config.toml
n_experts = 32
experts_per_token = 2
hidden_act = "swiglu"
moe_layers = [0, 1, 2, 3, 4, 5, 6, 7, 8, 9, 10, 11, 12, 13]
router_score = "softmax"
balance_loss = 0.00168
vocab_size = 8192
norm = "rmsnorm"
optimizer = "muon_variant"
beta1 = 0.95
batch_tokens = [65536, 131072, 262144]
max_steps = 4089
Below are experts of layer 11 (counted from 0) of a mixture-of-experts language model. Rows are named router (the router's row for the expert), gate (a neuron's input weights, with its number), up (a neuron's input weights, with its number), down (a neuron's output weights, with its number) and show model dimensions 0-159. Each number is 128 + 32 x the weight over its row's rms, rounded and kept within 0 to 255.
After each expert's rows: "mostly gets" lists some tokens that are sent to it at least half of the time; "comes before" lists some tokens at least twice as common just after its tokens as in all text. This comes from a sample of Wikipedia text that the model never trained on. Tokens count by the router's weight.

# expert 15
router [145 174 173 158 135 137  91 132 135 175 143  98 145 125 164 102 128 142 126 107 111 134 131 116 151 142 102 190  97 142  81 107 165 124  67 153  72 108 115 112 169 175  80 187 164 169 121  90 178 120 132 128 135 121 137 115 176 138  72 110 148 149 131  64 165 167 117  92  99 113 201  83 114 158 105 130 142 118  98 141  76  75 130 142  65 113 132 136 112 189 147 148  96 139  79 137 138  85 136 155 148 121  90 171 158  94 110  66  58 153 129  93 168 179 129 111  94 140 165 133 138  90 127 121 124 127 101 187 186 123 203  76 131 121 152 136 145  73 149 119 142 117 147 106 160 132 168 110 114 157  92  48 131 125 149 138 183 117 158 187]
gate3 [111 159 103 153 117  64 113  85  83 140 165 102 113 159 119  60  94 117 107  93 168 110 135 194 148 125 113 113 108  90 118 129 173 101 105 108 122 152 165 141 161 172 151 134 128 129 141 141 163 124 176  71 102 142  92 111  87 145 158 161  89 145 155 164 183 138 112 141 212 139 109 107 155  88 172 121  96 111  60 125  41 126 148 131  51 165 108 122 106  79 211 136 127 119  89  74 115  94 136  91 116 134  63  84 128 128 118 110 212 153 151 139 142 136 134 121 129 114 159 151 153 112 173 111 112 127 168 185 115 135 125 145 115 141 111  53 150  99 138 152 134 183 156 133 165  73 187 182 146 132 140 141 159 128 129 136 126 118 154 137]
up3 [112 148 194 191 156 158  92 140 154 120  93 165 108 115  91 148 125 128 108 129 120 154 124 110  80 116 154 156 104 117 144 131 163 136  95 150 174 167 147  44 143 126 136 149 149  89 110  81  49 103 125 113 115  87 129 255 156  72 115 124 139 135 142  86 114 164 125 136 143  89  87  99 109 165 147 142  49 108 122 140 135 136 149 159 138 128 114 152 152 140 148 137  86 149  94 121 133 137  92  91  90  92 191 116 142 118 174 169 135 116 202 137 157 150  84  85 148  93 115 137 120 141 100  96 204  85  72 145 145 142 100 120 175 117 102 108 191 162 117  83 115  91 125 160 128 169  95  89 121 118 127 112 126 191 156 167 109 138 141 153]
down3 [136 104 168 130 123  90 141 139 150 155 124 136 181 107 160  74 141 114 173 125 129 136 152 161  53 133 147  89 186 142  83 187 142 119  85 175 156 153 138 127 107  92 106 147 110 126 112 149 178 110 146 168 176 116 113 128 137  70 114  84 144 147 108 117 173 115 144 102 141  79 119 155 142 104 159  69 138 112 133 104  75 165  60 134 137 172 165 124 135 136 133 134 149 181 210 106 167 116 123 187  97 122 119 112 135 133 102 115  86 140  54 124 116 125 130 166 171 110 161 135  90 144  95  93 125  84 126 151 109 139  92 193 115  57 130 134 126  68  99 149 101 105 141 117 113 158 148 182  36  88 128 144 145 169 127 100 164 180  86  61]
mostly gets: " B", " R", " V", "V", "R", " US"
comes before: " |", "O", ")", "I", "R", "E"

# expert 24
router [184 148  87 116 136 157 162 142 121 156  63 104 101 158 156 108 141 103 160  93 155 153 107 106 123 104  21 127 121 116 108 111 153 119 112  82  87 115 148 141 133 136 117 152 127 156 112  93 205 142 128 105 103 155 140 107 123 154 123  94 170 118 174 156 148 178  85 130 112 136 145 124 186 112 124 122 179  60 129 183 150  65 142 120  94 102 114  73  49 145 152 129  79 122  88 109 127 124 108 147 202 115  86 153 172  75  94  58  72 119 132  69 137 173 132 159 133  95 130 104 114 117 143 112 151  86 127 115 192  90 135 113 101  90 149 109  75  69 125 133 112  89 160 116 142 157 167  81 144 121 126 109  88 127 155  82  94 110 169 121]
gate4 [169 121  49 159 132 143 152 130 120 128 119 137  56 169 128 103  62 155 129 185 165 176  95 151 141 132  90 144 130 100  65 147 162 155 134 130 114  88  81 134 194 107 134 116 154 139 113 109 156 148 144  82 137 162 134 126 128 123 167 120 126  78 141 143 149 174 130 145 101 106 117  55 126 115 195 141 159 123 115 122 117 115 198 134 125  68  68  64 193 139  75 166 107 137  90 113 148 142 116 146 116 159 142  88 205  84 128 118 162  43 157  94 168 157 117 130 120 147 122  82 126 113 159 116  49 121 179 170 120  92 119 106  84 115 152 101 133  97 148 145  96 134 134 135 116 110 106 139  84  91 140 168  95 141 190 114 131 100 162 133]
up4 [127 119 153 133 121 118 174 114 169  72 138 189 129  97 110 116 151  78  89 139  96 123 115 155 128  82 199 111 123  92 152  83 132 100 150 123 139  63 173 111 119  84  79 176 144  86 127 143 128 120  95 163 136 123  92  83 137 133 112  82  74 212 150 116 148 126 120 180 133 156 143  97 172 116 139  69 111 119 146  74  97  89  20 143 153 166 113 104 114 128 153  99 142 132 131 121  76 130 137  94 151 127 190 151 117 104 133 194 160 166 134 122 121 112  95 109 188 165 152 122 196 118 156 110 103 140  75 132 102 112 141 160 172 154 172 143 187 136 114 119 124  96 136 135 146 124 175 168 128 153 150 192 103 112  59 166 167 132 128 127]
down4 [213 110 118 174 163 129 122  99  44 178 107 176 110  97 169 153 193 115 135  90 147 127 141  75  46 121 138 122 146 121  99 205 148 126 173 123 117  93  93 129  64  98 133 174 113 131 151 128 132  80 137  95 107 135 143 141 114 125 141  99 139 122 142 118  85 148 167 146 162 127 120 109 185 126 174 116  98 106 190 115 148 183 128 127 146 116 141 150  84 159 156  90 174 115 128  83 121  47 114 160 151 112 158 138 139 114 116 113  93  83 118 108 138 152 125 108 191  71 167  75 175  68 144 146  68 158 124 133 128 185  79 138 105 118 108 136 110 117 173 144 112  90  81 143 111  81 127 142 140 114 156 115  82 101 129 146  72 129 142 166]
mostly gets: " would", " began", " up", " him", " moved", " could"
comes before: " to", " the", " be", " in", " a", " by"

# expert 29
router [127 130 148 156 134 172 164 124 137 229  86  31 112 124 155  91 171 151 115 142 158 142  77  92 111 117 139 141 145 112 121 118 138 133  99  83  51 130 127 175 111 164 139 120 142 143  96 119 153 174 159 124 110  90 140 119 152 182 103 127 138 154 168 138 143 165  98  63  54 142 136  59 131 120  76 101 129 139 129 167 154  96  98 160  82  57 144 137  77 177 126 142 129 130 114  91 167 131 164 182 127  64 136 136 144 112  94  72  57 103 160 123 127 145 105 139  92 131 157  98  63 158 109 139 100 130 108 128 162  68 137  74 139  95 168 145  76  92 128 124 122 133 104  96 136 149 144 141 137 150  96 103 113  94 143 146 124 114 194 159]
gate4 [129 105 134 125 136 130 173  97 106 207 102  99 138 132 139 141 146 154 133 112 153 167 131 110 120 150 126 173 156 132 158 109 111 138 115 150  76 124  97 116  99 127 113 165 134 129 192 168 168  86  84 144 120  75 156 165 121 163 110 137  59 172 124  90 113 166 120 143 130 186 130 141 183 122  87 185 145 128 147 173 126  84 186  76 130 127 155  78 110 173 149  99 125  95 119 223 122 148 153 177 159 127  87 163 136  80  72 117 175 178 115 122  93 106 127 138 135 130 100 118 150 151  77  65 163 104  87 143 129 127  90 115 113 160 103 152  81 156 117 110  83 160 167  95 122 205  52 142 125 103 144  67 100  67 158 122 152 114 147 106]
up4 [121 192 143  99 125  95 136  81 181 130 115 184 101  96 115  92 134 203 128  83  95 146 144 150 130 144 100 133 103 104 128 135 155 137 107 134 156 134 159  84 163 147 189 153 154 107 126 149  87 102 140 136  97 124 140 167 143 137 184 175 156  65 161 128  93 111 125 108 127 129 113 176  86 133 136 142 147 123  96 179  66 109 120 112  59 122 133 162 141  84 149 166  88  91 151 123 167 122 143 100 110 155 176 128 128  95 128 124 109 128  73 153 151  83  82 152 140 143 142  99 120 187 113 101 162 183 155 149  94 139 138  62 153 123 133 133 163  90 168 115 130 185 133 112 106  86 109 144 157 160  44 212 167 124 143  60  41  99 138 150]
down4 [150 125 180 100  76 142 185 158 132  93  93 206 177 136 129  96 198 118 126  93 121 210  99 130 101  65 173 125 142 152 166 129  87 131  97 159 117 122  73 131 116  55 151  74 118 117 106 142 172 101 113 120  84 112 100 103 100 115  69  82 112 150  98 163 105 136 101 110 116 154 128 161  89 104 105  84 156 105 129 134 116  97 104 100 116 129 160 160 130 124 124 137 133  45  92 136  96 122 166 123 154  81 108 141 115 126 166 100  99 107 131  94 115 116 142 144 154 159 113 154 178  78 144 117 136  55  98 126 102 126 164  75 202  80 117  93 114 130 170 133 139 145 145 173 127 114 135 168 126 172 130 196  79 165 101 122 167 135 192 136]
mostly gets: "″", "19", "18", "′", "°", "–"
comes before: " |", ")", "%", "1", "–", "2"

# expert 12
router [ 85 153  56 133 153  96 124 126 193 143  95 114  96 187 190  94 172 210 137 136 134 109 138 119 159 124 106 141 134 107 151 103 126 114 108  72 100 126  81 127 169 114 133 131 140 150  91 130 133 121 139  93  85 164 128 140 160 169  92 117 176 151 128 138 133 133  81 115  90 103 149 149 142 141 102 167 158  97 133 148 119  53 101 110 114 107  87  99  97 118 186 151 121 136 144 105 164 113 141 131 198 135 139 117 176  50 156  92  88  72 139  92 165 148 111  73 105 118 165 124 103  93 139 117 128  86 125 145 144  98 183 153  56 136 179  96  94 125  52 194 106 119 150 162 159 196 112 115 151  98  90  92 124 141 145  73 103 121 165 138]
gate4 [136 120 109 117  68 151 228 160 188 107  37  92 141 140 133 146 170  82 126 144 132  79 145 161 126 145  82 113  93 151 172 176 172 147  85 144  79 149 151 210  99 127 111 117 139 106 127 138  96 139 145 132 104 170 147 116 148  74 135 115 175 111 168  86 109 128  97 140 137  73 135 136 118 115 131 134 109  72 143 123 136  60  92 120 103 114 154 170 108 160 120 124 172 120 105 109  53 133  97 105 110 139 116 131 131 153  83  53 164 132 194 137 127 148 179 157 119 178  98 155 104 167 160 127 128  58  86 131 139 112 106 156 145 150 103 111 111 126 145 111 135 132 144 149 166 195 141 179 153 150 116  83 121 118 153 126 128 135  49 159]
up4 [152 143 127 132 171 105 123 138 128 189 152 147 126  67 141 130 115 106 111 110 116 166 144  93  73 156 145 131 147 108  84 130 167 131 194  53 133 102 114  66 108  54 100  85 121 149 147 139 153 133 121 159 189 124 112  94  61 144 171 107 139  85 135 124 130 114 145  74 166 163 179 120 175 149 138  93  81 146 115 109 111 156 213 108 137 178  75  64 109 100 179 110 109 135 198 102 185 178 171 117 128 121 170 137 113 154 104 163  93 159  99  88 148 112  92  67 138 127 126 137 131  90 142 138 107 195 140 119 128 125 140 121 191 104  97 168  91 184 128 157 117 119 135 151  99 132 141 124  83 105  97 189 127  99 152 120 118 112 166 107]
down4 [119 104 198  82 144 174 106 127 154 130 152 102  85 152 175  79 178 153 161  96 166 113 138  87  83 131 121 136 122 187 176 187  77 148 204  54  87 131  77 122  96 126  98 125 135  60 192 167 108 144 100 183 120 143 143 186 153  96 122 117  94 119  82 115 156 148  96 109 130 100  98  58 116 142 101 122  79 162 175 157 132 121  83 110 151 111 126 123 185 106 146  96 133 121 109  81 125 140  99 111 111  93 124 162 138 123  60 160 132 118 115 117 113 117 112 136 116 121 115 126 142 121 113 142  87 115  87 111 127 142 162 165  63  79 121 155 179 143 164 102 125 155 115 143 178 146 102 104 152 120 138 146 162 103 188  42 104 102 106 156]
mostly gets: " were", " was", " been", " are", " an", " became"
comes before: " a", " in", " the", " by", " as", " on"

# expert 2
router [145 164 140 143 134 130 183 122 132 146  77  74 124 135 137  86 152 140 117 127 137  93 104  72 146 105 130 196 125 151 116  92 193 127 136 159 135  99 101 152 172 134 106 118 168 193  55 111 215 171 148 175 136 157 109 108 166 148  71 142 149 145 160 119 163 167  95 102 132 123 171  53 168 119  87 158 159 112 122 173  96  95  86  95  73  73  84  79 120 126 118 117 137 102  81 151 170  93 125 140 106 137 126 162 148  97  65  70  77 128 141  97 185 117 132 132  89 165 127  99 102  99 136 139 136  96 133  99 166  89 157 118  76 123 137  91  76 145 115  99 120  78  83 150 154 134 128  78 108 141 108 104  87 141 119 110 134 167 147 179]
gate3 [ 69 127 155 129 138 104 134 104  65 177 146 106 121 154 124 107 159 156 111  92 144 139 107 120  98 115 122 188 131 175 174 152  87  76 175 105  96 107  43 134  88 139 105 146 190 105 116 145 121 142 108 110 151  86 129 157 150 131 165 165 101 210  37 113  65 142  90  84 165 104 115 156 114 131 125  81 124 118  94 122 145 122 114 102 143 152 104 154 130 176 152 152 153 135 146 147 188  92  96 124 145 148 124 162 130 143 101 183 145 132 135  43 129 141 109 148 167 132 129  94 103 145 147 167 134 141 173 127 161 180  75 150  87 146 118 109 129 100 145 122 113  87  95 139 119  40 186 118 155  90 159 150  88  90 115 125 174  99 175  81]
up3 [143 168 123  79 137 157  94 180 151  87 175 133 132  76 155 125 121 125  56 126 137  82 162 120 122  82 139 131 177  92 128 137 147 167 128 133 113 118  75 116 140 102 105 194 111 156  97 105 129  85 112 115 127 137 123 130 204 155  85 168 118 113 111 136 164 166  69  74 153  89 166 119 114  65 161 106 142 106 131 115 150  69  82 106  94 130  71 105 146 133  97 120 141 123  68 180 166 125 110  89 143 162 160 140  69 107 115  94 129 137 166 120 125 131 138 113 156  90 125 173  85 109 107 115 133 174 139 117 159 107  78 160 110 188 128 196 155  92 161 175  88 140  82 183 110 173 204 167 159 153  84 125 163 117 136 128 128 111 126 187]
down3 [121 137 111 136  99 128 163 113 122  92  99 107 120 170 101 118 177 123 134 110 132 190 139 154 152 134  85  64 134 148  99 134 132 133 110 124 118 177 160 153 107 102 139 160 141 162 157 125  99 190 177  75  83 155 163 158  60 128 107 146 123 122  65 120 103 108 142  72 161 116 120  91 119  84 142 121  73 163 155 110 187  63  99 125 115 139 109 151 147 144  88 126 159  68 197 145 106 167 127 178 158 144 120 126 121  97 130 135 121 118 149 133 188 123 133 183  67 173  77 122 117  95  84 139  85 100 122 205  92 126 136  95 153  96 135 205 172 113 200 116 102 195 170  87 135 165 133 138 147 161 115 122 153 108 162  91 149 145  73 137]
mostly gets: " Award", " season", " career", " team", " album", " %"
comes before: " |", ",", ".", ")", ":", "–"

# expert 25
router [114 156 149 141 113 150 139 160 133  99  75  90 146 183 171  67 133 118 119 104 143 102  85 142 124 132 128 162  99 134  97 111  91 152 107 121  92 119  93 136 119 206 113 157 161 160  50 135 172 165 171 119 121 137 155 115 144 136 122  38 117 113 159 109 156 165 146  99  85  80 164  78 141 116 128 154  78  95 114 161 109  97 131 128 106 100  59 110  87 191 182  82  93 127  95 115 157 114 173 119 127  85  64 150 165  84 104  66 134 132 167  91 143 100 102 104 128 127 142 183 105 105  65 135 129 116 105 118  75 129 148  28 105 136 112  86 145  78  97 140 117 112 173 138 125 117 126 133 131 118  87 110 151 106 129  63 135 134 172 161]
gate4 [116 141 134 218 167 104 136 100 116 128 153 113  78 125 152 177  91 104 126 120 113  94 118 159 137 173 120 115 122 183 163 133  96 105 135 147 166 146 120 126  92 160 144  63 166 121 158 167  65 120 127  78  81  91 109 181 118 162 163 171 149 100 105 117 124  87 177 120 183 133 166 103 136 122  89 134 128 186 108 132 118 114 113 116  81 129  83 121  85  94 221 159 140 116 121 128 113 102  92  92 120 153 122 118 107 162 125 122 140 142 162 179 104 117 131  76  96  88 128 153 124 162  93 128 129  92 106  70 125 113 118 163 171 137 207 137 130 188 171 176 112 197  77  74 106 142 155 120 101  61  88 118  91  85  77 141 149 128 126 156]
up4 [132 121 108  60 132 148 168  92 114 177 141 194 164 145  96 127  96 181 108  88 182 156 153 115 114 126 110 119 147 155 128 143 107 154 154 124 150 108 116 102  77  65 127 150 131 106 162 137 165  69 103 134 117 113  98 120 145  83 121 147 170 162 124  89 110 151 166  66 141 167  44 118 127  99 195 111 143 153 109 148 114 141 129 123 143 126 100 119 199 140 143 152 139 149 141 164 142 154 143 140 122 144 152 136  97  82  77 187 129 107 141 174 194 119 152  91 150 140  53 126  84 115 107 164  66 108 129 133 117 132 169 130 107 115  90  70 165 101  89 203 110 143 165  81 162 134 175 108 138  91  60 148 114  71  91 129 161 141 190 126]
down4 [241 165 149 107 112 113 106 136  59  78 155 178 148 199 136 163 146 163 182 131  79 177 111 118 127 129 169  78 113 149 105 184 152 122 123 147 105 107 156 120 162  84 118 137  94  79 202  47  94 133  80 151 174 102 149 135 111 137 137 110 109 121 102 118 145 117 120  84 138  86  85  98 121 191 176 153 130 113 170 119 130 126 111 163 137  95 127 126 128 119 105  82 109 104 156 150 163 148 171 100 105  80  98 119 145 135 116 151 187 116 140 142 114 173 138 130 162 111 135 125 137 146  68 102 126  94 148 139 146 158 123 129 129 135 159  97 109  93 154 132 131 134  66 144 170 153 110 156 111 122 225 146 215 115  98  98 151 150  96 120]
mostly gets: "\".", ".", ".\"", ").", ".)", "\","
comes before: "\n", " The", " He", " In", " It", "5"

# expert 8
router [150 212 110 142 169 105 134 175 168 160  92  82  60 153 149 123 148 163 101 108 114  97 126  93 164  63  87 130 141 151  91 124 124  76 163 108 118 102 118 109 176 156 131 146 146 138 127 113 181 141 128 142  95  81 152 147 133 160 144 133 150 102 193  87 150 136 132  61  76 109 150  61 112 130 170 154 139  65 100 190 132 130 127 154  92 129 111 121 100 136 158 108  49 127  98 121 170  99 156 119 107 111  97 144 192 126  90 145  42  99 150 134 169 124 113 141 127 137 126 149 123  94 114  62 162  84 118 153 188 101 173  54  80 101 168 139  88 125 134 136 107 174 145 117 153 176 166 110 118 134  98 125  94 133 136 107 154 151 132 169]
gate4 [132 114 140 128 130 192 151 138 143 181 171  65 114 179 183 100  24 131 115 138 126 125 156 136 125 188 122 145 138 136  80 142 130 138 154  81  79 173 178  72 145 101 122 164 103 114 138 113 171  94 119 126 177 105 155 136 155 115 149  73 126 165 136 150 136 105 119 157 107 148 159  50  99 128 104 127  47 162  62  94  89 102 167 100  83 183 117 119 136 110 113 104 124 109 139  81 109 170 170  97 147 107 100 174 148 107 135 160 123 134 151  74 152  75 156 144 112 176 132  87 150 192 127  85  72  98 123 141 125 117  83 106 114 113  92 138  76 132 138 134 150 184 176 124 156 144 142 161  84 152 133 119  77 155 136 152 122 114 146 165]
up4 [155 129 163 118 159 119 141 104 147 138 117  80 140  53 105 145 151 123 132 147 124  75 192  91 122 150 187 195 120 146 135 118  93  68 126 134 174 115  89 128 105 103 154 192 127  66  77 107 135 174 179  75 113 117  89 131 111 225 156 101 139 175 155  78 120 119 137 137 155 134 128 148 107  67 134 123 121 122 169 128 137  85  62 177 142 202  73 134 131 114 128 134 124  96 109 123  92 163 115  57 117 121 138 119  92 112 125 116 181 132  88 119 161 197 151 147  98 147 136 154 119 186 153 155 154 130 110 132 136 131  97 102 164 108 151  90 123 143 150  63  86 166  84 195  96 148 119 125  99 180 108 154 127 154 148 108  96 143 137 141]
down4 [ 53 134  84 124 140  83 156 103 133 140 111 133 114 144 123  73 156  98 100 119 150 150 135 174 116 137 132 105 185 156 100 127  94  84  54 144 164 120 178 130 151 149  90 139 121 201 168 141 123 131 162  86 135  90  92 114 116 119  98 100 145 176 130 170 162 119 128 119  96 139 120 158  76  66 138 135 126 139 136 126 143  52  77 114 174 116 171 144 105 137 119 138 139 139 212 134 136  80 130 133 162  97 107 129 136 136 166 148 150  84 135 170 105 143 193 105  87 130 134 113 159   8 161 113 163 141 111 162 150 132 148 103 110  90 107 114 163 136 186  62 114 116  55 132 156 160 130  92 121 109  83 176 120 118 112 147  85 155 178 147]
mostly gets: " 0", " 7", " 3", " 26", " 9", " 4"
comes before: " |", ".", "–", ",", " 0", ";"

# expert 5
router [160 146 105 147 144 132 180 143 166 102  77  97 130 158 143  94 127 185 162  78 126 161 126 138 166  89  94 176  73 141  88 125 146 141 103 134 115 155 121 142 172 165 109 140 131 131  78 103 175 143 162  88 111 131 144 141 110 109 142 116 161 117 148 129 152 147  41  93  85 116 143 121 118 120 117 167 163 113  66 176 122 123 145 112  44 103 115  93 130 183 185 133  90 155 138  97 147  92 137 152 173 117  63 154 180 136  85  58 140 115 150  72 162 144  96 108 154 108 136 165  89  91 100  91 129  86 111 183 165 144 148  91  89 135 177 103  80 106  91 158 125 135 115  50 132 158 159  76 148 120  83  71 113 128 177 129  97 151 152 134]
gate4 [ 97  38 150 144 178 104 101 142 168 140 108 165  86 123 135 194 197 107 119  92 121 143 104 214 149 149 116 168  84 110 117 132 189 147 108 181 153  95  87 127 101 173 128 158 106 134 135 152 169  60  96 130 118 119 144 145 166 165 144 134 231 116 116 119 100 148 112 121 138 134 125  95 135 153 108 119 124 106 121 120 119 159 172 111 144 127  62 154 171 146 109 160 160 108 144  83 123  87  99 151 110 102 107  52 112 160 149 147 171 115 110 130  70  90 110  89 108 100 117 178  68 121 124 117 155 132 175 166 143 138 105 137  94 128 150 165  74 134 116 111 146  85  52 109 132 101 124 105 105 140 102 188 113 117 113 175 117  82 175 130]
up4 [119  62 145 123 139  93 162 145 189 171  93 115  76 148 121 143 111  76 103 120 133 129 128 153 119 139 175 159 142 101 125 117 202 123  92 125 147 121 119  95  86 117 142 190 137 179 149 166 129 109 166 166 138 143  95 123 116 109 121 105 134 147 117 124 129 170 181 144 151 117  96 150 138 105  85  98 139  92  96 133  76 170 153 186 127 200  79 147 116 106 174 157 142 167  98 170 122 172  77 160 115 132 104 121  87  89 177 137 144 106 132 210  57 136  76 148 173 102 123 126  98 172 140 170  97 132  79  98 113 150 116  83 130 107 113 100 120 203  75  63 170  88 138 115 150 101 178  89 132 154  94 156 151 168  68 108 115 122 133 110]
down4 [114  70 124 122 125 121 102 123 168   0 133 134 140 155 107 147 155 170 133  74  90 209 136 161 112 128 144  97 103 163  91 160  90 131 153 132 138 120  93 123 152 116 158 103 131 137 157 136  85 123 122  98 116 146 128 140 115 125 143 100 144 112  67  93 102 141  57  96 119 119 115  88 130 187 112 142 187 178 106 121 145 136 206 151 132  78 118 155 161 187 162 185 133 160  96  95  83 160  90 116 136 127  93 148 112 149 133 113 118 103  95  41 134 142 139  86 129 107 137 123 129 135 177 152 156 121 108 151 141 123 132 140  91 116 127  83 101 161 142 104 136  84 126 130 219 132  84 119 160  98 152 133 113 200 137 123  99 116 112 120]
mostly gets: " where", " when", " include", " because", " if", " said"
comes before: " the", " a", " he", " that", " it", " and"

# expert 26
router [209 184 153 130 150 137 138 157 207 160  70 106  78 130 155  97 159 113 142 108 155 138 122 106 171 139 121 155 112 116 162 127 183 115 114 114  82 103 114 118 166 135 119 115 189 154 102 129 201 174 132 136 130 166 134 106 178 111 138 112 139 112 121 117 171 180  71  59 126 120 130  93 159 131 106 205 187 116  94 130  98 100  60 141  99  78  88 105 108 122 181  56 122 142  93 139 154  91 132 138 147  91 106 172 109 130  73  87 112 104 172 111 150 128 115 149 120 103 136  95 112 119  96 107 129  53 132 119 149  99 155 120 111 132 148 122  89 104 104  88 106  88 108  83 147 120 159  89 132 168 108  72  72 114 111 105  73 158 146 168]
gate4 [ 89 156  86 100 139 158 177 113 157 147 151 139 185 132 155 134 155 130 135 105 126 117  93 102 192 149  78 135 100  79 146 114 168 132 132 103 119 138 144 124 137 143 104 138  39 124 133 112 141 136 113 157 114  91 139  95 215 158  67  88 128 126 120 114  35  77 129 168 119 140 125 147 155 153  60 149  97 120 116  83 105  64 215 148 178 139 165 109 150 125 179  59 161 126 150 145 170 123 132 154 152 175 124 125 102  94 154  96 194 138 141 128 101 140 115 121  60 132 131 129 123 170 119 188  92 116 195 146 131  83 117 113 128 182 163 131  74 127  85 139 114 118 134 153 130 182 166 169 109 124 111 137 134  89  95 134 104 157 135  98]
up4 [156 158 125 121 139 168  96 123 132  46 121 154 122 122 125 155 174 136 137  91 145 128 158 147 171 140 128 179 128 114 137 132 107 126 171 175 122  77 132 160 144 102 152 112  51 110 111 104 135 150  78  94 161 108 131 153  89 104 119 185 116 202 166 172 157 149 139 118 104 105 141 116  84 178 171  89 156  62 165 123 132 134  86 156 137 129 109 127 126 178 157 124 133 145 171 144 125 147  89  63 133 103 145 168 199 149  96 102 139 122 162  78 104 112 108 131 154 147 126 100 109 180 201 118  65 125  95 125 148  75 124 108 144 112  77 121 169 134 145 200  75 101 142  93 170 150  85 101 159 106  76 105 122 155 178 150  76  84 189 118]
down4 [150 137 135 145 106 126 121 194  99 100 188 123 141 173 117  92 101 109 134 108 106 103  87 155 124  81 161 117 127 126  99  58 123 120  85 128 131 140 128 115  69 149 102 136 113 136 124 142 124 128  93 159 165 176 194  93  94 163 101  53 129  87 148 141 125  96 176  97 108 117 177 138 135 197 104 119 116  94 118 171 148 152 160 122 143  84 115 197  87 130 123 101 101 175 108 103 100  85 174 126 156 114 146 116 128  99 204 148 125  78  76 193 120 144 126 109 141 119 152 107 142 131 116 168  98 180 147 135  92  66  92 147 110 138 138 175 167 115  93 116 115  97  68 176 181 160  66 139 132 114 123  74 133 167  94 147 117 147 153  37]
mostly gets: " years", " town", " population", " development", " areas", " addition"
comes before: " of", ".", ",", " and", " in", " to"

# expert 27
router [130 161 131 138 112  87 125 158 170 116 102 114  31 149 121 104 126 106 135 105 103 112 121  76 161  87 131 110  82 157 134 141 150 140 129 108  99 166 104 126 115 161 126 147 137 199 132  99 160 154 142 147  85 133  91 134 166 118  78 118 126 136 159 104 116 186 104  97  94 107 183  68 162 156 129 129 142  50 107 203 159 109 128 134  31 111  65  83 110 125 115 117  93 126 110  92 164 104 157 146 119 129 100 145 105  98  91 114 129  88 135  77 152 152 162 108 123 152 135 206 110  97 126 136 110 131 126 182 110  97 154 126  87  65 179 117 103 105  87 118  82 155 137 105 141 155 147 109 167 133 105  90  26 127 138 103 101 161 186 158]
gate4 [ 71 115 147 116  88 113  90 124 149 169 135 175 130 160 169 143 116 138 127 125 117  98 122 177 138 125 126 124 156  63 138 151 145 153  88  93 162 107 160 104 159 181 162 137 173 130  78  66 113 119  93 112 132  92 154 163 120 112 136 142 162 158  86  91 168 171 118  99 136 126 167 177 101 165 137 148 151 113 118 145 137  78  70  99 184 145 133 126 144 104 102 155 105 109 108 131 235 143 188 117 146 106 114 126 125 133 127 141 163 116 147 128 135 131 207  53 211  69 151 144  39  75 146 133 151 165 167 163 140  88 144 125 134  90 119  95 128 136 125 146 132 140 139 116  94 132 115 179  58 110  69 130  99 149 153 111 145 117  91  66]
up4 [ 73 120 169 108  96 107 110 163  96  97 148 148  91 175 138 128 118 148 105 159 144 106 125 165  92 169 101 133 125 103 148  81 182 121  72 170 165  94 108  84 155 128 120 133 144  66 103  83  83  72  73 105 139 179 120 135 115 102 167 181 175 114  44  62 130 145 107 130 129 128 164 151 183 170 134 144 103 103  92 126 147  54  68 154 101 135 130 130 157  55 120 137 124 111 117 158 157  67 142 144 165 143 135 168 146 165  98  90 155  99 136 111 152 115 169  94 122 182 167 190  82 136  83 148 137 141 160 137 147 131 151 144 117 102 116  92 158 155  41 116 108 133 132 160 105 143 180 178 131 176 104 172 129 133 104 108 114 124 139 115]
down4 [173 163 125 118 182  96 203 140  52  88 118 113  89 160 125 168 123 151 162 157 118 181 114 153 119  66 136 146 129 110 145 164 115  83 156 111 160 182 100 114 136 145 137 121  99 135 193 106 113 142  92  91 182 104 146 148 106 144 115 118 133 126 154 136 130 134 152 168  74 164  71  94 162 110 110 152  82 155 111 182  50 153 195 130 112 170 157 116 131 108  90 137 103 106 142 145  98 131 131 209  64 124 109  92  56  93 100  92 102  72 112 124  80  81 152 102 159 167 122 175 118 173 136 127 153 163 142 143 113 169 139 127 142 155 115 163 111 142 119 156 171  53 116 132 126 107 111 137 160 129 121 176 139 111 116  76 144 121 164  77]
mostly gets: " —;", "|---|---|---|---|", " |", "|---|---|---|---|---|---|", " JPL", "|---|---|---|"
comes before: "\n", " ", " |", " 0", " 1", " —"